config.toml
n_experts = 32
router_score = "sigmoid"
normalize_top_k = true
optimizer = "muon_variant"
batch_tokens = 131072
train_tokens = 578800000
Below are experts of layer 4 (counted from 0) of a mixture-of-experts language model. Rows are named router (the router's row for the expert), gate (a neuron's input weights, with its number), up (a neuron's input weights, with its number) and show model dimensions 128-255. Each number is 128 + 32 x the weight over its row's rms, rounded and kept within 0 to 255. Numbers have three digits each.
After each expert's rows: a language model's description of what the expert responds to. This comes from a sample of Wikipedia text that the model never trained on.

# expert 2
router:139103146147108081105128147122150094119114109118126129147214144148116101111150132079120095087118147149126148096115128117088173138119139157174095074136128191122151183055156189081109117118095064180100124143189119170105119170124126124089166140071176128193136131118086101149092165117176138141148157168122164126094110085153136160129134119131087122124107143126115107038112149140120149084149
gate0:127144127174103104112136183063138097108132130133136153167140142105098176120096139100126140108133161203177152059169115095111207175197112130133161082106114095179150199101112114139129201135115147127133124072136098126089087093159107092113194095094104119192119091097164155147094094161158144147105115151147154105146121140176125158116116102198204080141133122091123149122090113116083150123176
up0:097101102142146154139105110104119156111080126144141143120107162111099138134135102149105154214105141087058129103117134168111107158107196153147066176087151145048138108166139087136175092177146129121067114109105094095131157164128093152137087150145087113112143114129089140159163105118121185188152104071146166154159128129134109128124122162099102142075119136108127116096151128168159163111052
gate1:159162127114157159083084085076162156165103151097100172153101128132160162132152159142112080076165174151167093140096090104140155080155073129052133108166110100153152150143161150128113125079162128135151124157095123139112087124129151122116151132057194165158137140133122126118151181140113150164119157217161178145138111075131173143126062108132096118144158185117072118126075126169104131167105
up1:148146167116161115158152166125144074110095103160171112166078158153102145104114090123106125129197152108112112124113150126091114146132109124106169068092075160166149118141186142140146039165097171140090148129116094129168109205175126069158131171115142160135144136171138122133144174138088148146147166068134111112129117144096093112150120063174084107121140111149113168134095073168116094082103
Paragraph and section breaks

# expert 4
router:163110198156139067102214107108188156096148132109124132149173116165060142165143113093146120128095156070089095143109172079069172138120142185123109096118086143122119204077126122103045111161157089103171103097125158173136131148107112103115167145095166116110142095145159064140153143112203149186146133077105176140081104163119126168151124110135174116121094104164176121161132072150100128101165
gate0:124088175131108132147174130150120121169153170096121149102078045143092160158083145099115118104150083117101133145094134163133092065129153123117129126101165117104104111126151161171057107164125073070048132123113126141116108135133106101174119133157154094148108157113096110115105092120154091109117099149171101184121076098162158095161090124142128118091169100124108114143095043134107152123144
up0:095139168160140089166094126157110143137115092132104111118155117094134138186114111110098112165133082151059109166112114155141140105082145121132140126160116098145134070136138105121060106164187109094071109135143146144125144082119122142151177102129125070152092140111179060170130162168123158144124118147193110131107116114132104103166140113149057124130188110087113138126144091176104112131130
gate1:214141171151089108175120217110182125127160118114099182111140122130129142105179124132192100114154124020155128092081146137142109208176096163130108093098157109120114152106117134111117158132104104091104154107145113165079120081137136115126082084154165120175193121090124085078170188125151149128138096177187145140165135134115132136127142116134125169112120157101143099160132183076072107135162
up1:174130112144128151064173141131162143110105208115179113115107116161086152132157065140144126080108172069141100094127163058136138137091061127142135107061103135119118161087120134173128114098087185157079127152145132175111157167156091174066129094084115172117131102171143079135169180122146127156137145121085072095113106144186151131104114089145183139122106085118088147142198091140133148182093
Year digits, name pieces

# expert 22
router:123159130133134161147226114120146136099119144188069048110186110184122128118097109156133119131078132145091112137104136097101178149107082142110120120106107153092125126152153132144040106123179108179152134111144116140096116148106130105162159151067219115130162108137093101096114098109183161167170128140152167153048145131105161143086210117106158136104117116124178143161130128145120126131131
gate0:091095070172099108119095101095171139107048086090149148139175117086089137117105072091140107094113117144106123178134095163145064112078142088120137150195165089166089128129133120116126157086165116135132146105132176102130214142146152119123103154046104126151132153073142136083095137093132125227152125080127119110184140117156093162100124073090198147049112082125136172117159177113145099050123
up0:131104113127131104090146098186133138109119158110131184089173146101084137190144112166196108127127165076133120106100138155145080119133097059124094102093149146099158166086176129127202171151148096129158201123107072116143151146140148109170104113077163122130123132134127103136105140156108048162173167124137116087192169110139123055158102074127172170098094149150096125126143114134071127105131
gate1:182117116137126113159133179205187120057169145116122097130242102139099136058126148097133130107126098163147144133151130163138115089092109113149165073126106134125122162128188180137110175128070112134173126107108167139153149127150095130125176139110142143131181143126175113145145103105129149168130146138105155106129125076094148123120160148015136190140164094082091125117106157141152122177077
up1:128128152153095083159099125110068149097141095154126122141121088067103108145145121160143100183168123125094112131109140072112097137127137079104108184148116090093195110063106073126124077063142120130170180133173082071173109091124113148117125114062141144079018125130135124136114222099151138118115145096155066109121116153148074106130099120190097086129112111126123173105128079125107133101159
Vowel pieces in names

# expert 6
router:184139166125109124124121180096127128096101190155094120164124106168120082109155107125143119168087171133111119154151092131098164068146113141120134085189058125150119120096182155115113115129077151132127078102095148143107160158073154128111150102155093128104168094154161085089099098144111123065136156124111155177136092069120099123075100115103142096126117091135120132153104118154115121101094
gate0:207037088121088114163073143164140115136137132121165099169147148116084109103103161150125138128140133096102149115104137113141167132131136098173163175137151200255147131093149073144142092088125157107132127146083127175144137127143160128097158156178107150117152095129117066145107085129165160133094191153127132154123140095162078096073156139062080127066130158110115118109102126134151110137176
up0:053131152179100148090124073088119140194093145147112107131120115101130197110154108128196109053111146104184159190106127194062061066121111121122127070133100140094143117147132169140109133134121091138086170094162153181120175111126092122116120101102159086142157184118126115091135180147140147111140134117156143155158100118131134138101076092177144141194134107121119108131152100137159090086109
gate1:136161119167128098153074109114139124151117172187158120154152131135127189150148124160211117107107113093131089081112136102121122145123115137120099151125175164109089141085175140099144104124161114124133107121125172120136135125184088209099131106115119101147136198069102085075108129109163119170132107130075125155117165144166146077154172139135133144108124162098171103162104135119142087077138
up1:081137089161135122104103158139116124122126142164122198132099094126131139111082190133140113098114128123096128112102127055186135129111133138149136133152183141134125142095163131151175176114130169150191133145184127147122114094158166128111136101191150118087143108151172114113076156104132122141096139113120138160164094095185102119101145128159092133104125119080151081110058098115118125085178
Function words, auxiliaries

# expert 16
router:127143140077164112159149144104142157129144133122097074112202100123095152152111109160100167177089137127150076140127118166075176178115122124058157117125055161133138110089143124160060110147126124143061109030112117109078211142069172127125098149075111079138131099144094103146151159135091168118189120158145152111093132078063110116123118109153164091158167089118123157118127120099154060136119
gate0:181114136195151131128092147119154102175150154111187116151202125075118126168120151142058103140141161105143110128097075167072109113121114096074129191199091128083115126059135082093073142145082104104155134156086128126071105078139155135101090141137139081121151154141092151102135168149129136090143159132150132140199161163115122135101142071168101134107147157142119169152146166106128177142186
up0:114155110200079124147167119122151109090169086126168135110181145092138098152106101185148106085120131127106123104111137151162115148149191119111163122107095147118130190177083098111111094141105107218093113076099145101115133098141102164130123096011103121156126132114155143113058151141088175128100143105152076125111161173184206131135147124117128190145122082098158126110142179065169105112110
gate1:143102125061118089153125152132131088134172064099133119079139118122117125129078122150092102129162105182061092170107182168171167139134168121128150065164113133143152118091125117136139117127132164125095131138126132090077117104161151129126108107104088146171183124083181135160182142202115085129089113107139131142158112104156134131157185071108132092119121137060155118079151160073164163110146
up1:134192098184119093108143203125119137106107174142137105121119113151120126054105112203074176119091152048116111165122167142151106138127125107148080120066181121162140099111117179161100073151119116152138121181125085065067103168098094125079129085130111144164138090207169188071115158205099133110092127145082099114159140166128112126105131200092157122124142106162132132131097085168122039084103
Infobox and geography terms

# expert 10
router:108122185132124168136164162158152124089108129141141143098125116116120088172117083098167093115067115107094111185096157066074154162079129153157159110152137158137149129120168118088185135136086121131198120056166110142109143116114193158147162114114136132210126142142148124114133109186083164187189155118110083156069097151127145142102140147119105120107090137163180107157121129128145140137111
gate0:165103121091145137141101166121123077092150097107120092095155085168105146120157101079174095135146133090128211143153094145099122124148117103122103086096108146150194114136162115146102058112107162101079114117082216112042109090140148088157099080148168096108167074145096137126190209206088157076125106121138164095152141116128139109157164159095132177101209112138143109122146151155101100099135
up0:101111118092146166127154165131145094105101115098176137050192108129115143125140096117107142086089101092105126097180115171153113139139185179128151189061066144128125122154152112165111050095084128136104112173143148120077123134104120176135144096148106126091135076113096126140164153160151131131120117104155117097161189119171155069060190086073123160116139091149116131137154143107112134063120
gate1:111167164145102114110148154173152138110119155133099134089194132113172183136085138087159126133141121166084122137141168125113157103113144141123168170153093086127175139121131113093080184136148124081140156121129137157160156049092165098159177120119128145101217170157099144126100193132120081127136060105116098157211131151140132090181149178156125131109146147061109110095079166092101109063166
up1:134144148173116135116100148163151137184103121124148093151169136089125147156118179105126156075072105133159177107081123115137126170106130154102160164052149129178143141177155102165123129078190192056183097163147143194125157095110137111078136140055175142107148150084079123143135151106098167106129116110107112091175151153159153098123131231136156172142123199056116101144153172084150095119154
Word-ending suffixes

# expert 26
router:145162166098160079143211154119160140139091122135124074085135138168096126149096121151131084129098124115103093139102117134093165108097110156115138103127117150099137128133142108123026104120143084133131096086214112140118147158112128112117135178090150117142134106140150125102162144111197155177154131123108134128072141143092165130091143070106161103109128094128177113129126132161116138121114
gate0:107165111076127153150142133106136150080189088135149130112086201136118188158182163148166129174053121154079152117109082141157121168136164100098161143144159113121127158106130139199073087169101137157154123147069123160089136169104188137095154120129138167163082181173109127172130137097092147176127133153114118183122125152105114100050157106144129109089164142123079117083136149172069153175088
up0:186178100073160133178151118155148162093106115121159110143123163162184121131125093165148136165106177103148121100148149111142132169068081079140111113158114117081041139161073122102152108181101167122139136104110114135091144119128173211128118123154089147150116180106080121136093153078116088136164113167063147152146140116129094081100138122205123159138217140116101095167092060129121151135136
gate1:102087107160126102156164051108099132109140082169099115130195101146084119130107112104102128132143118144109163079106108163133240034088109157156209123117087146111071164095096139113085095115120131095123115093107116091090129108131090156090186106091156100097129136150158134135165152114236084160166118135147143162120132143125116074136109093105098148136123164156094143112132125141158165164038
up1:165108108108154128139097132097177098105157078157181171156213119183127127168146126122163171131161073104151094099097077129120142112142127131130117168126109141102073157147143145158111098134169142138124112158204116090120158128116119120128152145094161077142108104126182153140080199167161147086146069020116094140134148107082119107140059134124122201128146155139131062109150171114143204207126
Preposition of

# expert 28
router:118179147117180120165096113113153095087156089090093129053152122115124143126120106187142162079097156148103131168104138143071179164116107156094120173145101169145128135172161141130061125136072156134181131063159124139095085107079161115145102147117199098168116125153125111214158091133186097129071096148070161140089064119118101153143127166131136114120161121165095150125124156087126178134133
gate0:181176127173150143059112127143125110174096107138170164149131121118146097131129130118072128093083090182183144121130103074154105090109076104149084132084118181189120133176053090121150053106126151192080093143142080077157093091110106151125173108098107133125114153082086173068125118200117158146041083105080160171144104150152150139094171150183122105105134064135136152158116127109130200091134
up0:146123124150102086148197163138116195140194157120137123103111160129162178085157103087138053106125114134111110104129175122105062102159140140048118136155155141128156177154092172135145167117074116085046154129100117117132097078121116089148124062172093123140106140120141163125146110193119141081145082142108110069126129151084123142119126098101099120126116139136153156114151108076118175112142
gate1:122138123135137177104138132062083067135122096101136123139104096111086130124107131169182167157115134175099115108125117141105102146143164189157182094148113146087065134100171142129046137172155176153157161149098111144123104133169120142118070145183175115181090137128100152154133140117124158118151130086114168109112171099092094154127108151132163132098111181179154065114131125066121109119135
up1:138223093155143145131144116105133110150156142130101151081148149127086120115121104157176128128130113173097094108117159088105149136106148130162169154069110145125117112127139101127075145110149154112166122121101124126142130121153142142146086146209156167126096120097082124179086213128135156133182135127146185105148194125098138245118151132103117162160050105170092144096137129102155111098161
Sentence punctuation, prepositions

# expert 18
router:158156161080143030141167139099118139133152136153082114049140112124129162060158102167151123169132130133114166151137042126109150109103094163129170097144072123164125098130133127128048093125127121131144116054151150122118141154125105098191145165137131116127122109134096108137106117141154088169149110124111139141099164136084148103160165123160151115114168099130110080205091120168157123096145
gate0:149090186081162091147072114171053173147119186140151151123162097103099158014104137143098090138132118148119099113084155138150151096149139150158189107115099106130116135140161139130083191163158142124135079120177160129171115154170094087130135112176097135070101118154129157154139126160123085111083099159059091131195146151087180114089128111133112125128067073184168118116118088104108120095157
up0:086170110116086112122132051122099096147101123155120203076054148081154148121214156182183142146153169153145155169149083145084107170153146107070098176131187154118105141152061150114139085092129195172174157139127107136098123135126174115127130145117127142100117108107159184121122170078097161147152125091179170169063084088120105174138056143126151150141104132067139146162100128123123090151102
gate1:207206069079130153120118179173086088143183140140111098142134113064122181068150075164081153146130115134103156178090079162147104140077181073067139128076140102047117125192130107167158127167115101138118126129079133155106133118100143118082106163117129118112186121160180079135116112110186084131212066152156107185179134170194063159203114127148110106111150156145107134137140124138141127163095
up1:070126128124108153126116108122110156131086098152145134097177160113148119161142128108122092083128145181161147117146175061176099111111159187120115161150110169161083144125149182122138130081070118139084136098108124130109124135073144110140098105150129130132135134106148170130105156124104126174093039086113149143135123154109152136110084136087173197043156156084137127128173103113134157124126
Latinate syllables ar, or

# expert 12
router:128147071127106137141136113114136094121131152131123028096127077137072147091053082140089107085158101088094106166146139194097175099160094160117186069165113128134119170038148152063054099114124097150203092127206070157119124142132098096143152173091146098152186096137115113132115127129161133160090152181106097120093109148152134085130135084104141102128100105107209145094142140139165127120123
gate0:150142117170162149087148236089109049137078168169154127159124113081146096189103138150125086129127097120074130121155161093146119128120107139137155093106116092148161072145113133153172188195122121089143131178146103159118152121155139111178060152099115085191192118086158103135127143149148152152161149092103061109145112105099103142119145143088116069161189157125110142176081107107109128207124
up0:110138105171141140083130118068135159083152061149090135160125157127142073145141131050094105133111109135147136177138152139162063086185113107087082104071128098075139125116051123122087143148137126118143158183106136160156132146141170107106095127149204099147180155168185086119159160141060141166124148117100065137191127125129158136109174120110128096128153153076122154170087105123150116153097
gate1:111068132133177099114108102171178124123089164128159048100127157173137105146141171101103142065113130136096141112116187170135149138159125120120142116186121136106155160129111094080135118101132143034118068109171151177132141105115162128103134164122153192211180152101159090101099109228107137175167124111080132129067145103139166110068166107121125168083125069112136105151113102162103214150177
up1:121147203131149078151138144095085115149093128104112114134168103088121129163098117142117115111103150163140018193098123088120111147124122185088097113123171139115152113092064146118068095171149143120149189089088112097108094130128089122149078095088108051065094112129069169158144129128097148163099098154171126175145097089116146088184128129165096118189082168146186095095128142129117085099144
Commas, and, word-middle letters

# expert 19
router:146158166085121106114192143131152157117088153153126078041153114148092116132080106174121120113120136137083101131103136159078158133100058169113138136132112176144128141124121142129035109127125105116159087059184119162103135164114138108081155186086162132129137117121136126120142123125199153182147119113110149158092109155118138104083159086105179084142128088145171145151131150136080125117126
gate0:141140078101139128125121144138210140099093180150111114098160184124162116127154119128127101127095098118124132127163072195179166143121121116085141182135132158096136087078143179076161191166086109170132167068091141188105113128140110130125076143093114125138156127137106116154089130081160165168101172089147076116107089141093164131152157072118115159068123110140143066099165169169099185093111
up0:072136140085138103153066141120112146102164039119140136137133139123137147151163120117106075136098112115113141089095106045078135210147142151128135160187102134132123144118109119131070149126139181170145127151116095118131111158151147125133157172110119132162148114085080142092139141121038132173125122147121101107145113142170107097174126164122168115153140120156163158137146081101145105170171
gate1:050101141115110045168085105109114198173153084119124097082167172119141092131115102100096104117168130143111143164087081162113098102094073142152144136174130142176138106130148097124160154181128105155105141092140126138134134074114171189141142106153093061170077109209138100143187105119108154194192120144110151126096085122089145138157104122131109114095183079222116058120140157178153136170154
up1:176150126184133177118132122102138094151125255145161106142087090094123168150109122128116114114141153077081127164083153159142123100127137141114150138114076079119084122165069147164130127123125151110160145114094143125120112120123091110195107118096158129174116164119086172178105113132145137093079099164162156156187129202173124108121130079128107124167133116147104185111109088109126107164146
Word-initial t pieces

# expert 8
router:095168139095116085116206139127118135108116170152108074030172122124106141152111110147132071095104178104123109122122128132103163135124084113153122111130140153162154130126134105151059110134126103176130124082196094140130134172115152100129129163079153045124153142113132110134155165131183165106168128139108087160111140160098139132091197117101151082114094099107182133146121127131088133128142
gate0:146155098124130138117167128174149171138145129132149116092113141177166137103123110132127148125152115111126152149091142184120153115133161119120142158101165168089177148155105084104108159141155180119075138104163134157137080099116158077100120108097106159109168115159165106152105122109150170145187130146123119124141191144088136156128142162138184025144100169124151091153070194113141177166144
up0:125118141152126193152111142107090122126129123131151107116101117109080180123136103096100132122072104102055158080187129180120116169167189137186225140196126105188108177109136075118091120098144171109134100100070111116116098105133117183114158135127098146128122103137113126115113111103172128126146165145157111155109113163179154150133097160155093136129121119113095153101202133164114078150136
gate1:172150142153153098134196119118100080072108102114128079170106111144127138137136114230147086146119175172167084211086115150147140099130144142140077131171146146085107129126143114106070164241095197078107122137113091047148111118147155131165075137104102159106185102139137074159102123115118107113148155117112107182128120166094131148104145108157128132124121103137136115161182143158167140155128
up1:068165124079149150157161141132169138079176126062144083135116165101129141093133157168130125171158129121103106108096190137089119076097112143104206170127096096124113102119119161155101154110123138198121140125150118117009112113101127113146115177186158087078104142122177117108111169132112139100150124090149169115118107144134097138152083106073160091160096157171149157124126149156147114149090
Table numbers, letter h

# expert 1
router:142159152110126086141212129125164160126105147120106074068168114136095116141071110139119095137104127135082082128131139120104171112096069147106134087122117181131123146126130121152041122120132116142169092062176135140104128157107122106114133169063176079152136115119118120139143123157184163142136119117111145156040134148105127098121187078105167089125095091142180118155121138153113141137133
gate0:086151084169157116119079113057109151110107092109122098153123091147136102103099140157068120113160148105083115141158120101101171102120161104165123135162092154124156110145103183085098162113076169134181077099144118120132104131148122086117129127188140096142146109093085136097167115199166097068109079155089081133131135105171120110115108165111061122153091059142155144119123103115081173131155
up0:115161133186151134153166124132190072170156131135127059132096112162154109160169084137118107127131087174121031109172145157151120123133113109081167128138134111120142149084083170114134152099075132126078105152155089104120129086116188171091122161157108102094096145133126118126129106160137147136107159113153122113184123108139079121068128139039126160147162099098166108119078142122159111158094
gate1:171098181130113192076124085145128107162151120035090148167131087065140166171126113088118143128104143142138165106090121096114150133118152142109169132106079110121162088032165127129121098184120176152122149122125154157167095086066186116120096110092172102106177140155133134162116149105095099107157166132118160153171092153170060080065210100135053092172188078123153151170117163139041124140158
up1:139092168109158095132209151151178136104118189150116135089120123158138086145184145143137146096137092104148128142130152152106139116182098144104118142117120127166141060153123164161138133091093114123118155139128129106127181150178080163153117148118081173166097062166131171120117110198150181092171119157114121049184180127116129104102116144086110170138118043096125150158125108079211085176164
Mixed fragments, numbers

# expert 11
router:159158173106111122143196169129146163112097154151078082063146116144090129150081121162131112146082120131103122153128153131082178112102076161130149091141114140121118150127117163130036114125120109148155087084176116148128126165099118126119149173093160103161123123128141110115155146126209138151157113118118141144057120174090128125105170064118140114121116102133175112146125136141103135126137
gate0:119146093104107127065127084191139108100165129102099167094115147152148156149138095069124146112110155086115141115082091119119115146085132140116116121142107186141104159120153099088105167148111079131128095182161103119127150151064119083107146042162117137157178150087177110137109129110144104103112129104154135209095140101152100099156155116163124114127184146100116094036135142049151188087116
up0:134141110110120127161173153131204147145122103132097189049142107142084167107113119131109120172133139111164086136141109177157183100140086108086092070171156174168163136119168106079114075175081178106115191089164169136198174096114152112148165112157102062137136120144138159133115105062150102139105097152152056148110134112109150105126130129190137118140164117152211144134101126106127125114204
gate1:152116150104117176133092180157127116157129125074067178097146153149135170127189110169128116185147098141147074161174168143069124154156102097129094121109094101083159153185119150182134160101128105182229125145130118134197123163109160148158170101172163144124139100132180107117146090032139114116128115089140094151128111155121102098142094105087092072158046166120163112123064135101082099166093
up1:169122125121098153116125145168107109165113142160111156191137159101118112141180119098120102159150130103114164145101181161064134131112132156162108123071097126108159165174080121183114102144204123192196086108152113143184083146106076094110155092140119163094076123146160144124125094070103130104118109137117132155148139145156159089110154155103104126099075182078122114122105076113085122169143
Commas and -ist/-ot pieces

# expert 23
router:139158162114120094126204137126165159126100147153097077065147129158100103134083106163113124127100126125093118131100151125075184132100069140117134090126106175129129143121139123129040119140133113121161096055188116147119135169100128118112151179070168106146139118128139116125129143126188150155139117126114134143053138159090158116108170074126178101143120112120188119156121125134100131134112
gate0:075069066156170158103116157044117204111119086116162139077146133148096130125142053187181182056143135123159144136133124161103096143145088102127135125165143125122127131179134054135124115158099069131117109169166153100097150173114135161097090202108118080088152144186161090136167088134120157119097103166136082132122115078084139119105080132127119128124093132129112111130163092098100103061071
up0:163096176171161083174183119134109175092149117163164093181141112152103124112082131178123208121123174076133144142144113124177111173143085120122127119159120078151131095145125111132108162112097161084116120140146101124126140132172137144103164145098104173142113113171096099091129063126171186070098142141097113129142114066095111164144114117100114138184053142123122114110195072150045106160126
gate1:165121155148126083135078139146163105086048120091155125078173080165150160110123098154177141135183072152165152080166110143126179138154081132115109166115129135112146105069182099138118127160116124081113100135143090077147115073114111101153143046102106088149138056070120074200123118144070132104112086129099066175170168099132137171086247112140162083109145108142094137119140142102108127075132
up1:136087103077124161112114099147124156075098120136097118109091103081139110147143144123058098140089089149149155155120112145127115121113166091138090086093108180124142144147137083109108127153170176110119193146166155140147133140047209199125164208165120140167143126182144135139109120112150145138036174136098099134143134106170139124172115147150116132119125132107094163120115159150130121067126
Articles and determiners

# expert 30
router:159152157122079088127192159137194176123101173131097116083128138129084133138125090164138107127122167060109076111079115155081163104108109188103093130132109167119133113143144135094101144113137081158185109090160103159091101138112138131095125150114139067125148141125094113136143144145184116154167097122135120115079152146055150107108166098128164093119142110139135128112145143111125150147101
gate0:146155154091171134125137142179070140131139179121141140130139080113137127090178144207150119165113199110124099115129143176132162160128151097136152135155056090121130113117060109130144183102124117145115102065099170099105120114120157154136130132101120148078125121143143107109113172136145159121115161092092105144148065144123156203103129116143141166118130114104103106168086146143144141097143
up0:152137158139092118141104107126118100135068110140094113113131146118163136206080130133073128083130120126124100123135115052098090172121174130149096105079180117106113151119108187119102135148114175144064143140145097115113100122072118096129138090142128117084124136119127141192192070148131141104085109186149127213131133144069098155158165171155087188165117120169142119088156138157126117067146
gate1:143140086133159190134193149155123124127145121082152162125080123115131106102119076127152163118178136134125113110149207124148085142138108155141118112159086113079142106093114141116166134115070112084119167142151117143101120158121154155114126199097164107062142109124161131080119128130110099110136144129166138130127148129096110166175110080091129084112144066149088103098112137127141134145125
up1:119137131151110090178133141172105100154185162137143130155093144132146159117109130148126091086160162119155085169200134128118179168121131137205113166127144107196098143062116190066155116099162134178150073142143076102202090109146157201093128174126149129164110121131125075075114113177144074175163176082127148080105097156134104059197114136100101106153192061087092074098110109117167121144158
Institution and place names

# expert 31
router:153153155123108101116221117112145144120109161145128078064153113162105104120092104128126097135098133124100110137105120145074167146114076163123124093130091156129122138128177119132019113145144084139171132064198110137106147170109105127127153178119115092140144131127107120119119161134184160125161115111110153142051129149122132113126162082096155097111124115126175112170110126141085144119105
gate0:092181133129154128179092182129143117114111142148131073120093091119096111147123085092146126145215111115132142146107127218117154159120115149136112185117131099114168078104130169141076176147147112139132120150096094157131135063116098121166160081122081148144106115164090087087114160051115104143121127085099044200125120062124112150131086153166094030166180049091151134147077136036106129151152
up0:113123141153148149146124153112110059168063171120137109073111160160139132139131108125121159094148118178098112127052120142126145106113130180175186185144141109143141172137100202118118144095097084089088152067128126129130119147125085095152163129107136109121124126118136127221120098122132095145099100121112156135125126102095111145243138153129105131087123099117131097116117150159105149140165
gate1:174185101142103138134061077191083149077102167093073113192142140184148137151087129162145138161142095094120139092166118173170093151123061119160088138182122104158127133135143120136138057127131111155102119144085107089142144133121126135146095119096118095103139083116059106146143098136114094114112122179120169084088118091068127126144134098088125097087144162138151071063114103129113116145105
up1:144185113112076126115057088210091099128106136137112143174164179112106128121126151161141133098111093086153112012122128154184118130117122100120081161152140088123155124172145126157114110139129106174083096161104142094153142154114138108126102162068136102118101117141117132108194144152084100089121142132164098061130180081144162164120139119130121155117103166141149128116097081142130059154114
Hyphens and list dashes

# expert 20
router:182152170019125120116193119110102179097130194173072093094174147127118120187099126175140157102078104144108101149114121097154176075131125101177111060146106164158162151124153084120042118162137055116149084118138110148107147165127116131103167175092141147103154095158112140121135112165165130186136113176116166136067108124130167130135148099127170107135083086139163130109118143119123186148156
gate0:151111107111135124177200172093157075098112080129137147132151137191163131152111126110128182111154086074215159147157157118127160136185119097120102136199086164142138145151171042134056155196159143140153149111099134081149111102092141115133110126118069069115146138121110094169130098124103122177109148084151141160119128140118157124149140138077147122103153138212092094116125186108150157150185
up0:112104135163147152077156125137124122177158171178168127092135142103168108072083152125129207123120193117140103102137129100151174138125122181156148092095185097121095158112115151059087203083120112137127079139124120114125149138123138127175090136158153133085154151143100124123126081138129118153113157066120137114111147168153103121151139113105118126160163082152125098125113133183160116067155
gate1:108189106125139144150079077123168160108108156149133139067150116149141145101143150096143117128067116163157156117130088162087171088102133105137153080126086133120107090161179108084136104110166130091159164113149130145087156130095156159122134116166118142149146151218077117134172145072138134188153125146110169073110146141165087104144147127091105091087161130111137121125087109086138129160166
up1:137098175097119113145095050144148120137088107092117149156120163154206141127085116108096120149068133184148186092184133149167189106096113114143160103171111137114161130119165135067174077120139131100143125145124153150174143119147106125140163075143117160097097182165117122133138151069110158119132129127124083107104088051181094213132120115159145047154110101185162156084098106169103156136120
Years and score digits

# expert 13
router:156162181110114080120210133134154150111094159142102063066149127146095124130079102159127100129087120135097095122103129117078162115090066162101133085118113174129127141129146141139026118116133097134172109052191124152117123164106147125110149167079168095147143125150135117127106130126196145176145107124104126143041121175105127111093177079116176103145115102141180117144124134127101140128110
gate0:157121107138108161126107162136115159079139109139108126122178152155167155149161096185140115154069147061107106184077112136134161135095100150091135092138133149023108190128158116119098111142125157100173179074136114117124122126143162151104140115120167134156142136173084144136122174090107155132142221135109097081103155140147124122087097128060107108086131061105136118162140140093099090150141
up0:162124209046161128116089099083102140141145112143152174145099158185122138107097101120123197157121158149152134142136076162139122149187130080120083159118119114091141126114150114152140120138102142147076054130121075165063093119141112101159150117132091148083171087121154144153097119171156128082078082122166118152156121140105088167113191107173153148153143179094094105118145117119128183076068
gate1:108149149157117102148121147158146200187136126152205122175142099147099132088145168096153113168143140148129149072086080117089140105130096141110101120105106138163070121193109150119139154117102122114098103104167130121107127098130170135158184168116203175146191110152136116139137126162105137175115099067091101126131138130129126077125148136131117102128138142140136107132043112133179149143117
up1:113106102118100128101096093137152110117091116150106171187130136131125136150174144155087141160046149136117130130144092137140055181169172151096166139187136126066118102044097137089131092077101155147151176158130101128092148161073093098104132112139065155152188137155107126144091120132116069111129151180110148132126132166132092142123094068147105141123161169066070187139151196133150125193118
Single digits in tables

# expert 15
router:140111170191062131135169129158094126096105165159113132134118103155154081165101124104143148095082116067105064137094104114083123169109105139130151108146084192097084121125180130129159179143146149120130077065159178142112183128084182095105153180105149102143166101136158114099130089110183132092144120153111125161085102125182171156112221086086139129114129105167143097167130099119103174117165
gate0:100101113098109131142092146169068126088150151109083107111151125093079165150150083112118154047184160143130136115041062171103090166156076130158137105131130131205138120101156163127161129129168140164107133095113152100140133104073185154174116164123139098085119111153074176125146081120171178087151082148150107144129145080157124195091139151106142121105087061181074131164113107141162107156112
up0:161148064121176133148138147117162157142147120118164100122099126154134129048093070135124101098163116162150076131124093152136132100122094128171115130082188106174180090110132140098042092147151085096117103163103149114166138145151126114129178118126121092123143115206138107152137104111119160035142139111139130155133184169104135129121131164147158151124090102102145128149105092150127128159162
gate1:145127116091130070150185156105153141148183171173113088091136135157141113113123123124127166157140206090131134142107199139112145076103111134132195167126129066089081139158160113111124118137098138154091132147146129116080125137076165139151131169119144093141097118166115125180162123109106144093110129125116153155080076091144146171137105084115148161139138129095150186172155136138179151077112
up1:107153113141152125176151194141154111118118135144113148131127145139122178169124122165192193189041083078153149125110137137136139128072122149175126163158130101106123115111137168130121112197107102149083184128129134098100132143083097126138004138116135104101091151129136193161128135122103119163148123147043130098117095127111105181176080125160153096106167102110172124111115083137166140093102
Common verbs and nouns